From a checkpoint of a small mixture-of-experts model trained on Wikipedia: 10 layers, vocabulary 32000.
Below are experts of layer 7 (counted from 0) of a mixture-of-experts language model. Rows are named router (the router's row for the expert), gate (a neuron's input weights, with its number), up (a neuron's input weights, with its number) and show model dimensions 320-479. Each number is 500 + 40 x the weight over its row's rms, rounded and kept within 0 to 999. Numbers have three digits each.
After each expert's rows: "mostly gets" lists some tokens that are sent to it at least half of the time; "comes after" lists some tokens at least twice as common just before its tokens as in all text. This comes from a sample of Wikipedia text that the model never trained on. Tokens count by the router's weight.

# expert 13
router:523518532537511464517475521485578457473493501555528475478494471499445447528486503471478468460504516507472492537459516475526520395528547453407479526565462486452547539490539431513469438518501524500548493477503470527543501483549534491501493475512497487453507486473561461577507491440389535430503458528490434558456524551523482496495459515444476498495482424500463472542444540418478485499494459522560433541484455523506477468581593455472467546533445560409471517527487492445547565493519536
gate0:579504457452467515495554512401561499503540537552506521351531466525473507460509536497462572507481524491464458544486512513501431492535482494481468549546496480531466552422444542537546417456508556532459474450572532547432494469486537529471473505562487496508501453512501450528466503491465429490587457519561504504517569514535510475557565484525499512563505538506512554480450503437555540482543445452552423476486527506505492592472566513425499411504550512423604411604482464508504553420535448
up0:493495474473480506487496457477499520531515484468450512504513527499425469530497501511460508537477504482504467468509538507441514416556484560527418524549508401520535587489496478515519479461518529499510514434495509549548511455470515463451468472509464465555547533628489534543509522503475494429493508445519465494450451528468476457498580443493499474566480454479493528482481509564490514484535495527559455509576566521509496511425495531483483499412604473452493489530491491504523507491447529
gate1:520502526465485545462461564530535459568506493463528453504496459505523428476440513421528518457461429574460523556602525477490424419550471510456435546503510459457526512510509438546508513457501452487537501411503532460477417407509527472493550492511499496550504500543483481465449546479455497451489428522520478445503516544472445488445553481541497511480509485481471521510541487528527554424520483537479423458560539562506512536540512493467465466508520449514465488370460472475563497485537441
up1:474458442503508421515493542498444482479444454512487516519420532526467489471577536523465517551535495514493533449564459469527480519507539438546523477455520598564486512485485573515510458485477453512491517546500467500447529569451456475514545568525512444477512467502541472491548490529453429530555504481498522575536503523493503492406524491523488463505547577464473383501489498439439581536521454530488490510471511448451503534517544513473484548535545498487529538550449493584477513492492503
gate2:487441526518473499585515546539482472428485560518482511450460449512543586548505407462536416459530506544501446535567388478529577556539538535446489467504544513541546502493457466497471535424509497516484534475504557453493451525501468449550586489467450526472495460528506503524552496440503493483499498502496433600574509506516525529485474512512540509442468498525530443533510528492428517532527540521488576572522477468552465545505526429535492591490470534446556593541485463460517565508458490
up2:476436546485530481460527479502453583535546594478551519411548459543439525491551593496448496550493561514473475521533462501503582508509403518547463481517438499500556540564450459508439503480524485474490525460502516441442506572418527538491512585486489446449508551514542537456520499495516488561502500565477472538447463501520533440516520577514535417575549539460512474467590492400454456492529532482502494489600478436504488601443549507545536505471427546474495464560471534493497506463511548
mostly gets: " areas", " power", " water", " role", " production", " service"
comes after: " the", " in", " a", " his", " The", " on"

# expert 4
router:500476526529559435511509528553503501499518450566525460535548438443527543534522463494488534482527474488483534492513513565479569448568509556514508494524565475472490546493555466423446500541516497530540500486506518498559502478531515520489485473490561522465502530506508488571567506475438495451520489529483524502486540525517534500487547504503495547499505471505507502499534475445526460467550507611576482499464458450555480503583484538529538541531479565452541481587551501389505531519496445
gate0:509497518491501444564523508559554509470512467441480626524518477539535551550551519486540510545635461420437451472548532512515529433538520508484582541467480429423477564535466499544513508457527515557494473473515589482539538451428486481510483494474570466501472445495501560506523510535432455510468482482521559464576481541485501548470532558534483522473518438530574538542512409447542525554399524522518480454473503474496525471500581522515490438472508488529499459526576473460515585508497570
up0:476480520510503529544507457458585531497469506477501473471568499468493520524464557492544471448508516468506464476551552527483521460520497561493572537469465454464439471459529528463470381434539589478476477495456528448435526485466596541518498511518546554462499450485559469534474483476413515488496520520478465490519532473509499496466507556483500476514501489551555542501445485437507575486415420454476445548500437452480484549514566571471535501542445545483541538499555486490593486515483562
gate1:560524517492502416503549588506503500508493481548526495489494488473541544474479519520443582483562493452459464494478617563610455555512540487522482538499537485462483520533526461452500529516489491532459498523454491520606508512548615505443467464513538453457553482504546476504515476530488470561434477527484468465468516501476548505499564558499439549539562450463522476513535599487500477491495567589512485508472481485577484467551498551503484485538474533451471399514471528455428514561561520
up1:439548445449531542468431515533505536526521458512526484508513428538517507567444478493438426504462506408510573461498510512488494470564514527483505520486461609437506553515568550509444458575487431448532522494512491537459521506451438556453523533537517432541468517481591542483547531508483531438491550474450506514452475495443554475523482495532531532520467552509456521524480465485471558490445497474509518485493557399493511538522595447493501533515530492434528497554549468509465487496501498
gate2:513517509473545516476538530496513495492572542492503506483535512541504560551521487601545529438581504450442460496485474545517567486562503493510520470507504544473588525501443477493527458518489564513522477498507498508496524467509486514518552522537482493537461522496481512537473518588539435557471510519504539470491533487605520472472473548480566487462508472560528502506553513501544470492557492521528495507496512495449483503572432376508497565503565531477519495443502503478497461487467524
up2:544615515425470500535539526470489423463428482442516459544520516509463500457399520444523516508467581535458436535520432475498479462491512511477454527475470486511558556501576541587512496463437401529499574543430496514573467462525504506495462545559475484612507502503529458487555585530559547509488453490489473528463534531529505525545475457532452558522491521425408511502516568576544429592492474420486536512542527555518426486489468521467509424491556515488446515543550448543553541506610562
mostly gets: " two", " one", " all", " most", " second", " many"
comes after: " |", ":", " is", " a", " as", " 3"

# expert 2
router:549531434526560522519506458488561479508541457540532464513521485495499458497525548483500484465550555522520464495437504471488509470500545497510502496560522436494528486501508478497530468501576532503481509531534480515465461539539506563459508524506551539486499546495528399544492454490419546430484431510538502509430485553478475461487515543482530484495492430504493462558517448444556458508520467510559442487490494478534488421536560556468484535462517506407391483514506517461516555516496507
gate0:452407431485499534529477406476534478512486546472490506501430498548490507538556435353437504449488455511509529487562464520491502425490491573488486471554517492472464445512549517544476562505460489498474479434518447471484390497473582491543514475508494495457556482464510511541488477476469570570406582508491555513412587437461486475484451552498537476507410476495460465489479538466527511551476542489517516457532504507523563547507457506561479420436469533531498547529496508479561510522527560
up0:514446517493475572479529488513475525515442505461511517490484467513475498437538500466458427495674438471549500435503516463562465507473557527505531450489503478531480486501467512535585504525416522533476414441507464526430507466505453506534503534427478495497431456543409487455463559519435565537502522525476513527428483498482580477515475564555560448557494467523478469400508441463504533452506507460465503444516450508507489505488494503567464466461617567480468445512442523542471489464472543
gate1:515440477544553498521504501503600482571593468501494519508494535507516479486511543527524537514510591519443480501445565496440465424520479485490491492495464479512510508459440511443565444476555538528520497564572486533465518541477511553431522514570556508555552542458477505491501505424485551518531512470513452538500489438567503452463442501393520557500502485524431468474467410510505577471511532474494512513499506468550460532593533528499580425501566531441491492466521523529564528413485475
up1:447580510504485553473472488501470488486554497467458521487417554507543412491608534501544479510529553493489425479554486410547525542540418466549492496517505511388485532466509379444508483490493505519530431470531506524488401497419469421446542489508526523489498475495468456450475462446525504500525523501495561540532483452568536458554538476463447503465465511509434492417460426421583451500553512471425538596488449496454502507505517465493544451499561494503571508519543520552545537516500493
gate2:446514531513507419595529535457498502485521448541524493522478493545449504458464550491540447548561599452518505487495573491499454399533435497496510517456507555451534534483451540471511431427466522500513562435540506527558417502545472549507520519476541500490489490500532488506469449502497460503505510547513493439453490528525506486423561464468582500547492545556487547494454564474518497486484493574554514500552537523539423548499608507533471556493509502446433473506546454514483579466538534
up2:535532510466558540510468555550516506500498471496527420501442499529534513453507508470466472511496542510487518504485490510432506465507541457478493534523526578521489524512490516548575558493492490564559470473463513566556524495558487452541534531509511416453560497514522528509613491491537505433494462513510486494417546520543487504499549562499533467462533537530488529453483487495505495589502525577535448527521503498518496442493483513498456471499524466500472521540532499466502544488532528
mostly gets: "The", " Candidate", " MPC", "mathbf", " Label", " Votes"
comes after: "|", "-", "==", "===", " on", " \\"

# expert 19
router:512488455536604517547524448512585522464509469533549531458523442497471468505571473471497461462514490456517515513504538543491485441504512499521502476556548529456528481459585431478528473521513496489476489480557504527515467474527490470465485483493522507501476539449477432582492517529466452476473507475507501518476444513501529478544535491535497499546422498513550492472482486481509461499520550570574467535448436478529476464507533539456513484516442569454458487471523511432537536478423503
gate0:485518553460504482482516516435462394456476531506482482456476496505456502481459492554439504375456531441512498500435524557493518439534505440420520438503440449477537395525502509487517491507573426473474502497411457438445492507508527519454518497497525524440483405531521518535508577512471523517488466548464407494469431505467476510521412464453457506489470434493579498501477547522536483486439531482494502500481513495508521520492533545527474574519566509510467528482552533497436511512460474
up0:478519473494510429505468484524467414523480410497539496494492510450552575538504510458507445465490493441500468538524488597543554471553539502503430513507501557477519523455523511529533502506442487468503452448456430531504441507559482508437399515465563594449526487462487529530551505487512526458483511449602459532522470504558578549511451469551472501426568466480543446507491515544542507484499552493480485466462452511550521508466537516487526525447521548475456428498490419460507470486506419
gate1:471509431464453469457473452557574478505492538512470553484511453511520574546581532539523499468487571473512425493517436444524481503547470498475569524490525449542456533536514493478475492500509558533492484524533523547529546481520475479490535517529441436456533483485465495471508559578428417532510496450595538492424546510497515501449429551522483492482504440585475532496515490409505540521471529488567521505452495457491555441480498490526520524536512552456470419423472529474515547488445536
up1:462603439536528538440486469517564520498525541507469561487450573457530492522542520502487474529496556463520526501410481489532421502441466511524576503504513425526538493548494515526475534467438510517488494523475520463508544500464454538473501525530478485488483490463461542503556541541569433591513483535475501463491483445566566515537445525491489567514507545514554534475515433475529458562405484530520534541461520474468557442491506446545448523569527515433543505455482493507493521561487511
gate2:539520464433491523519465514519478435465489472476511485486498467536441461455510418480618540524434497496502546483475469472509453499472462542494483485496563477515500555527503437458499500480539527530482545402488467551523460473526490458463478571535501468529508486459482447462462492504495549507506554576519535544399458533486531555513521547469488531514471519535537442495572489508420507478489496542493473524438467447494512495520486463432473537465429523499497539433499552513502559531516549
up2:560499432498602498529487478461468539474526521501529618480491553532467488492481457551520467430499482547581484519449503484490469522479524506556542517457537524477526551578507460557524479450488476493560516442515519567553470548499570519522494503550483490459467505452523521431459504526475525437485528540479543497512538536465451522467505534493489451495434515438513477542479460557540483504481480500475514524498556510497545508487477443556526470465511478428459518495478507493478526501528459
mostly gets: " he", " him", " she", " they", " During", " months"
comes after: ".", " he", " in", " He", "In", "=="

# expert 14
router:518483506537508538495522520489577492543560566574521472472522424482480484525488489471448493520539522502499478537509470514483469421523549448499474432555522468501466489459486440461509470552553473501478477475496502494540413490584566456521534512500572501509473526432498443617455519469469462472443492478573508528448506531473480442525536548458471527544504391521536533545504490475536504484530512480548483540454474467540452469554549505481497493512458540468449492481537509441504496472555543
gate0:521494560535523500455470463525580502475599531570435526486530425534511443525440438500430510516532517510452510548455468459509479536496516469484467482530495430496519566500422481412554449460521504553538514484453443499468515521506511508531524498473505549561463496521475471418395525595453500538431470489432479456544466481481479563471548475454527512486470539489551507490562545454483471503479564496546495590498417395549482507438425513506438465432515504555475485466498542451489459514511549
up0:450502480544440555533485490447509533508521441464534484554576528464535574462487491539511478478553501497553494470544484511547468496493484554490533461580515438454379384451444538473529481448538521549438497496416491540480537497446512539542503538518540484571520523531512524459478458525421490530468490525477527550511573496473468538529562388515579507468501501486487517486504512449494511530466554466467453466459454513562468506514506549374465460530525498546524515523490524470493493405496543
gate1:492511591511453561500533565437555433538494429491561567447470468520481510481454611483567572465381557446490496494539513484528482506461494528489536478514564475506473499468485498531444389532543538435557536558510544514462529428523488540484489516550492534539464511513518524506460545536500521448523555531501485448557472486441530505388515462528531478469487527490529528556523477474543429452468538491435507460456490513422547539486470484507509544463436504445541521496589565493473450464527481
up1:464459508479462466488548504563506460475499562585517452535509565517519501525491479453516463531554552512503515568523486438512534500472424532440530454495489493462514546475520499543485507504474473474456518557499447427509487466514482504544478510521503517496498501486476482523498500473513559472460510499499515472432431551537492486437560520563533457430504514554498468510524481505503519557457494494549573474552398494480477531540529470524517550513479511521463488574532474434569508526490564
gate2:532503550524496460491410536471530459442554534538484550521501482549486499512532484499584474527576478494491480466471470565506450500489507477429540516550487572525436461556418479482564509494477484484493512477452545402522509431546503482504502575495505443416539503489482525540548474489474483428486497440509524513471562542493439511513466504517535529549410470547462609487562573473541538568461546512577452522535576417487531481521591484437464513464499520409517532415584537383406538574517548
up2:523461536473458492528484510527492511530438538455442548416488495565521474478539519499511478572535513478559511449505467515488475465479445489532545529542494442522446453478506455461579432492645486425496502441496582431487551515492417478501487531471512466449540540501525467559499511392513437472519534455577464516457518490491455483510467559471521412445471514441566551535526545538532468486597558478491537463493505537462520557472509559448486517470560474508490419526482471502488509570555515
mostly gets: " MPC", " 1–1", " provide", " led", " gave", " tell"
comes after: " |", " to", "|", ":", ";", " was"

# expert 11
router:476509493534545447479507443505551436541509511499557479472522447506459492529495496507464548519513473533513466537459465543500484444515512458520477493606524472432480424490497491508505414502502520514497468480513542529495453481500517509466523513469544514466523488471546437620515497451448454442523444525513476514429523602500550452557472491535513470566460475502487476551482490459496427476504536548534467506489501461506471511496522524451527491528489556451525494453572524431510509474458502
gate0:576544494475511513497577445409449525563539476523477499470512455433431562515503479536561521422552458519469525554482490449455548541538479467521556506495517468540478423574487522454443499574488500541573457517468506475543510516477578506496529461540449446534529455531490500546553476470563517481581402593532506555544485533472482470513490544584470503455512451562528475566511562487510593449489528527529501477488441399486509511498591529491510556426495516521583412502487515497411498482459518
up0:522558501467464489499512427475486510470520450509507509490495540504454498508473478521510535558454515481537522430535522424549518463527407514480503487585456525547525485455506554513442475493536544466485499556530535561522481507481579509546508473604455500490475478514501509554476516466538535432520465544520576496450530552462522454602461504511483479487497540517459560479510461511505443496519462553444515481605553456515494476491480507531418431506548501533636450419499397536564525533541532
gate1:508502519496523484514462419566480386455470476505535462591465493495489516504553431464506513438481464395613434497492483520576453547482549447521483501480481493517516409534525497458517592559503525481551553390473574499520506500480468565512545436417523469583490490405478527538465531520474461423485480483471431518509395474461448408517489434532543472519578484479539534475491430536506468519411513487526460487485529520517561507536483456409522508525453546502488535408440421501508533593477460
up1:479498485491485503486558548500540498488545517484519485484508542559494450485476487461479524515535553490556474517449509581470453537597480479516537532542498514406524474441469451527512484487466477485552480504482520576464449503473485501509533470456453537436454525432530499504558493503525477489485457516468597534478472534493529549550554509528538511563544486468482511494451521528437421465594515466509480491559473476494491573507441519501426489452548461464543463538491519441454501474494501
gate2:491491536496501467434547538454501589463481527518489499478576452546507511526527535462562562514466495414490503414482446483502484483505439429474468509470640480499515533452493502513505499540547475470525499547481480467481428533557497493562510426533537416522578471480515519485493489492537531500464516409485579501481556469539473450518514492507533541577483520491503444517531479520545574444467508525528453535439457528464543488478444537536499558541522467510517478508518559523536544416545527
up2:503445456445472455507544477510503449524461550508501502595487421533521499511477524465499489436485549523521545522542462488547497503460510460513514458429489474559586547638465463501470422525470456418472521498495503507473492428563433598457471538467497409541469513521432516494530543527490623530552454460484472477562493539519495542530515619451507554446558449546484485482509465475550538459440509499506495518543494486489502536503531475582500483533518526447521490583496487494492533557518491
mostly gets: " Released", " Nominated", " Succeed", " medal", "Scientific", " politician"
comes after: " |", ")", " a", " was", " as", " an"

# expert 18
router:509529536547535462507492421489500477528520538528562490454487459479458537513453472502496502496514468466515466506452494498540507451521537478477476483544496433437546484485531483499481463527460456529444489456484543496509498506555515482491466487522540549476487570488567472564546480473427534432480482515558446504475487544498510533461482509515497465529463452407511519561468472422516508481515396526536499465468500557536527466565561449439499560540414471420483485488515540414527588449455461
gate0:537537438515500494485512484486574516487493526491494490431560488542445498465459508540473594432465502498499519507522509549552512522560494563512523461508543522480496543513510512496473514533494469554519561458519508566516464441568547445502564528457505519501475576489410465519426532538422409564489530509534509473454555544598495492578513504533541508540512454472504484548443515520478434447485462567525461549479506479514498494583452509459538483502459521502544522484572518488551528417479508
up0:448519461522546536578504487505569486535512491452529492551456543522536468486541522559497494551492531560450466483515569511523528497461497465447511495562497532553520460505507488507490507434568495497494455400462440463492516434515551442506493554541518573488507502406479463556534433503547538400525501490581482521511577558480513528501488537389518507502477467525504460502410522525473542540543452437484525551494510482507545526492521490498489493523525538501432512503548506511488532511474486
gate1:520545563521486455487515513496448515507467507520545501452478487510489441419471575491436541524500556467478477494553541432553532493468473532430439469485500471506578514522557542488473380507428463510555516510514486503443481535480423558497543510506485527516492498541491449527482453535460502506517438531558533475479535516462545491499559487500487506484455511502511639542502424459488471535444441505485466481465475451508481494510534537538484491473455465471539492560521523503542550439487567
up1:485557575456576465534418456554492442502505512571486515541537554476528509465525491477498504467492489537547540469414508521569491515542473452487500429433506494438522507486565545508500473529544521525432549532532541461579500515542496529492455470457516513466450519508560481506467527514535564502493618481447410449534522500500452500453397527531516528470474547480514539535483454477459495463448446517563574490538488490575500412517524564497478449549473503449464529410555481515489463505519425
gate2:469410497577447517541465492508457431426498550577506470460443465528472478459480504464532513475596468425400497473533479502470558474549501529517462446484567501507444478441495569548478452501482506474476490498476559473517416434484467486522545462461420523496542525542555476518502512586540496521462498468484448455526521505462429441493472524476476563509492444584525509504517451504471479529476489515572522507469437551515460470504528412461491568568458523491491502506438597516455477563455557
up2:502488425506518524478453473479442429455463553555381514529481510564475512544464466564524474544502496528437523397510535486518489510461457437493527399479523535476488552462468463569474471520485446426530503470499549461543476497448547508518453540483529441495536500474524507483438502479467471408486508560419521497479501475462548523582477509532495576498493520434434535494521537547495474478476522449504561498522503491505459518486558484508460500484501488539437425502553509512543559499477453
mostly gets: "ucci", " Chief", " Independent", " gold", " professor", " Northern"
comes after: " the", " a", " A", " The", " and", " S"

# expert 12
router:520495473513377447481528531547524519486554472565539533504513468472488539554533506431493526469498550434476430487477477580514546461480546470463477483565557495458500495499531435469517505473548506453461472470509457496595496423578513496483490497514539518496504553478583401579508567481451444493443460528500428561490535533479502518486503525515525482531585462458558492542526502450491518441506506568547500512488472502545428419628546493522517489538455548469488491509470526422489549494434497
gate0:472477509494485495538529454501534484514554429559524508463562475510486438469490540487551462523460497505484522504494555450485436513494426614493521476479537540424454536500517522514481538412496548547520504497487549485533443525562472466529539475501450532549498490474499487491468423583470517452501467522538543456584512536542582518499550551473500498423457525519433505486439513490498445502480512510515536554517533446528562466485483481469516581519480574477538411533558469509400518521505534
up0:520511564441485508489498444495481519472443532416509435537482521531535521523493516446434557553566510494472466458531535529522561475551527474555539545521512519565543481475496541491539430504487496483514473480464556437359447518474509464544458523455536455502514435570518550464551474420502484496483531516548542489517500555479428494551572494498468500583489521473518422544504487525420543461492457410512508528492436516485470522490441460472515529534499501470462478457541553489501498459520474
gate1:509403490491472518519525495509467469458455521488522504521432499441389513463500527454469553490424526528499511531469486536555529472552509489520531501459487522501499425492550501528459461584502509533437478453478504467476492453424505577524491554461564474478460441502485436487360487469528534486508440495525489500467498485488484488386499503416539532511476424519511509509520500522506508441507490496473450492479489492453572499517479505527542511500526540569481500541528492447478541520477506
up1:531497486461505512451511532478506449541394506445533489544497492536425449488497516482564542452493453504521523511485498614540497526460543544513534514532528529495545497525430452510530484498524524532514495512493508533517516475495461553526523575563538533526538460471547445568432543467548419472496545498466497509499477449525483560415525490464513424519443492582540566466441558499495537474533494552479439536466522471523498561493485441547516475524497532526606542552458461527500502571471471
gate2:515507516528567523479527492565457549498514459514448524477495473489495482482521514393493525471498450481532446435494481547552509490490502516443497478527480495519490544553510424571437454529509522531563475513446547428527545423538533502526532460551544535539477506473584521494498524521453570518504464530553473485518484535548470413478469546480553520526394488512481488543401495483581481529436578525539491535523493476456414479517515456503477616543549440457505578543534546507460549509454517
up2:540518521451548498500435414495491457531425486491561474577576527437586565478453537560487516521521466548512489583567521515502514458535546529501461491471512422522444470484544534437523482472449432516442508492493479531541469567479488552494539555434600487444531513472465460504563418488524540440528437461494507561506484533436490453467479495471468541469524482531523470479500466504435479453494442484530495489484471506563516538499490495455473496436400533482474443489460473497507511405540486
mostly gets: "|", " |", " Born", "=", ");", ";"
comes after: "\n", " ", " —", ")", " 0", " 1"

# expert 1
router:617497448560544450497487520458518515477535523514532488481470489477533525497561489538490542549463534459466493529475478498565527419507509517488513455558520517450535516465564486512518504485521472485503504482521510502585467488554501489471482460505542492490506500458467454531503494510410545421439446512473466509509499653509500511546548498505528542546519447467547504572493572499520493451458482539506488485501503492571498476486497423489535480493456565452438443496478547457518480477498502
gate0:544431534527437552451555469542475547499463485503465499566570497474479545493518561469477512554502443576514524474546481490501494505480498555480495495510495522453497527499480496548542508408472473527500538529549528489529480498529551495487436473490496521557492447508480506469437473516529522541479489540492560542466542478429450454504468514481606485516496539520532524506542507508565455496503483587518528432510511504506522414513490409455456529558457456502500491501459467497407512475461478
up0:522421450472543472467476479587553619481504497496479486522474592501522497537523543464504475525416507541496505557550483525504516493494427524496468449522514565494520504529469517519485502474520545505507501466536507534473477453481524483518503428526366504567546456542487467481467501528439542580551477550471500541542458516504422468574462478473558508488472501544498547525479529572514545483452491514543546496518542532473512488512437515523489534400533562556470412412480488500427474464465454
gate1:530550492485466511483524500533481536475495523503518520543470487463528504552485554520574582460519580509504434488456528479479444501474433521501534542557509510453496506489539498461507406468511483461468534468480493580507454497508482498469446543507548605478504495446498507461496452561471456488498455552494478507528515516479474447483577473517504487506484549478485496490532513441477530547498478526489475448498480570530507510483466470361492554468454536486497509526434479504520528563484499
up1:473497514447547564451493532486476467520480465527555466498557456530516491445554547514515456455480426446470557518572465514596489468552519491524537584524486503472449505518377576469545462460504505502551531510489557443503463515589522499507507535536519482478508463511483546582561478568506540508473499481472478547495514498543497514498518570413541533469543439490517571480484547455415496468463625563536511479447465468573504507492509481483444472551433425485489499529556516444453490505480503
gate2:496439533548522502463406500524502507489531572437469575444515529547473460514555441499495463502537589488491477531507538484540557520489471526501554494437487536498515581444543454499469451489517450503508458493508517497522418488560468479527488513484552527491554508512500493551535421511432517525507420560460477489463547483464528406520466503506527495516491534531560565550510487472506480472437522522524472526627537591535490519487519465467524466509494510542438486506535466514423518454551552
up2:579535457529494484476509537476519493509539538442525441584466522568511434535520502506526492530498477449569526557437486523500494473520573594549546551559453542469425447524591532514517467499460449577480506377420546499532551589530486460487481498490503466545505473525571501538475469460417457417450405496507523479441483436531481475483576528487479504506485579415567537548430531498516412418549513536460486446536471460568518484524498508444519502473498508479547557517500528514434513424490461
mostly gets: " (", "idae", " (18", " beetle", "nia", "ensis"
comes after: "\n", " =", ":", " (", "nia", "born"

# expert 10
router:490497471518541494527534512496466491519522470551565521553492436432487475498539446483510528508504502471484515524494542507487516456549491508522490494553564432501540531463495482465471537486505489559490560532534540524540440524525513493470479464499549518483491494443475390547478494501458447485516407517473564519496490510510528523481539492471523535538477443529511504476543497481529465547530503534530516545471456497503426457527565541496495510483459523468550471509455541383505496492508513
gate0:452468478469460476569498511531392533483491488551477456495461499527540465492466439534503475478443496490445619432492490498483437405509499479474399455477541469508486525515448527524516523473521583485566578464491481522429555522528549473553483506586577552538521446564514575566517433494558515493487506515519541494530496513540537546425566505548534487520488573578547443500467574526526506524532448559540463462465493534530509466480475465485576457529437512458458631536530559507516542505493473
up0:523512545487486427466496450495511554526449495498471440508524568518519538536513520464455473523494576493518450519569487580567492506508465485476425579502528452519486546607508446519563493476504530470519520495515446493519530447438473485465480483453536447443479468549450550548512510458546506536516460513482489501487440476544496539492472537482459515459530420528514524484567521467533547517550497487507474568502452542503488515535547510432537465524567549570494561474495490542515507467518516
gate1:535449488519515552458518428468568480526523476561497508559444469460484504543510528489486477444535507447485463481571502522469437547501509555521523553474550492468508531405465497486515477505505515470479540465538506466411465477416537507498500453462583483532570492484549466476460518477450464568470600446532490511482446500507481481511457551469515488539475520492496574531489531528483496585464504529470506537503478518471395510521555542498454399482489466548467438480543553481554470483531501
up1:537464480459536559521466437495476550536559556487467572508543507496500532484440480523491409425465496481502410444532520525492533527514498530502473423502495566547542547516472532483427512490534486500506551445491526500484477532487501435524511522589492527511573516460527506452457541436536536621476497563507456530450450525470562547471481525441575572438546524485528530490548559534503510520455466533529462543457524550516471517460605497467485471480544442518462523431511625402558521570566530
gate2:491551522499501458590510560529480508495559572463521485557536484511448468488550559510502470501558470528513573541492486580475495456542483437487510533468439539537477565479572463516443387503553462446480627462515529494475507506427496510413517486600468451570515458557424450460533559505433481511556465490525496533509466490487447481482565459487520496425523551453539473610537556556485517514526457494502531460487440505455490509556556506517537463524484468493477535418407519402515478413496556
up2:483469479478524454497489486469468443425549530488488532521490496510442490499551545479485474512489476460548493440528547539416466491499451572431528473614583482500420479512441444433580551500479561470498471527509554542466530544472473501590488486459437511461460530482504504510459524518518584458502510411549498496538422486523493503479469540492461506444489485567486489490492484467499428499557517584465579605482509472524534549478444455489549507451435539546454476482546507571486534467492521
mostly gets: " km", " %", " ft", "′", " kg", " yards"
comes after: " |", ";", " 0", " (", " 1", "/"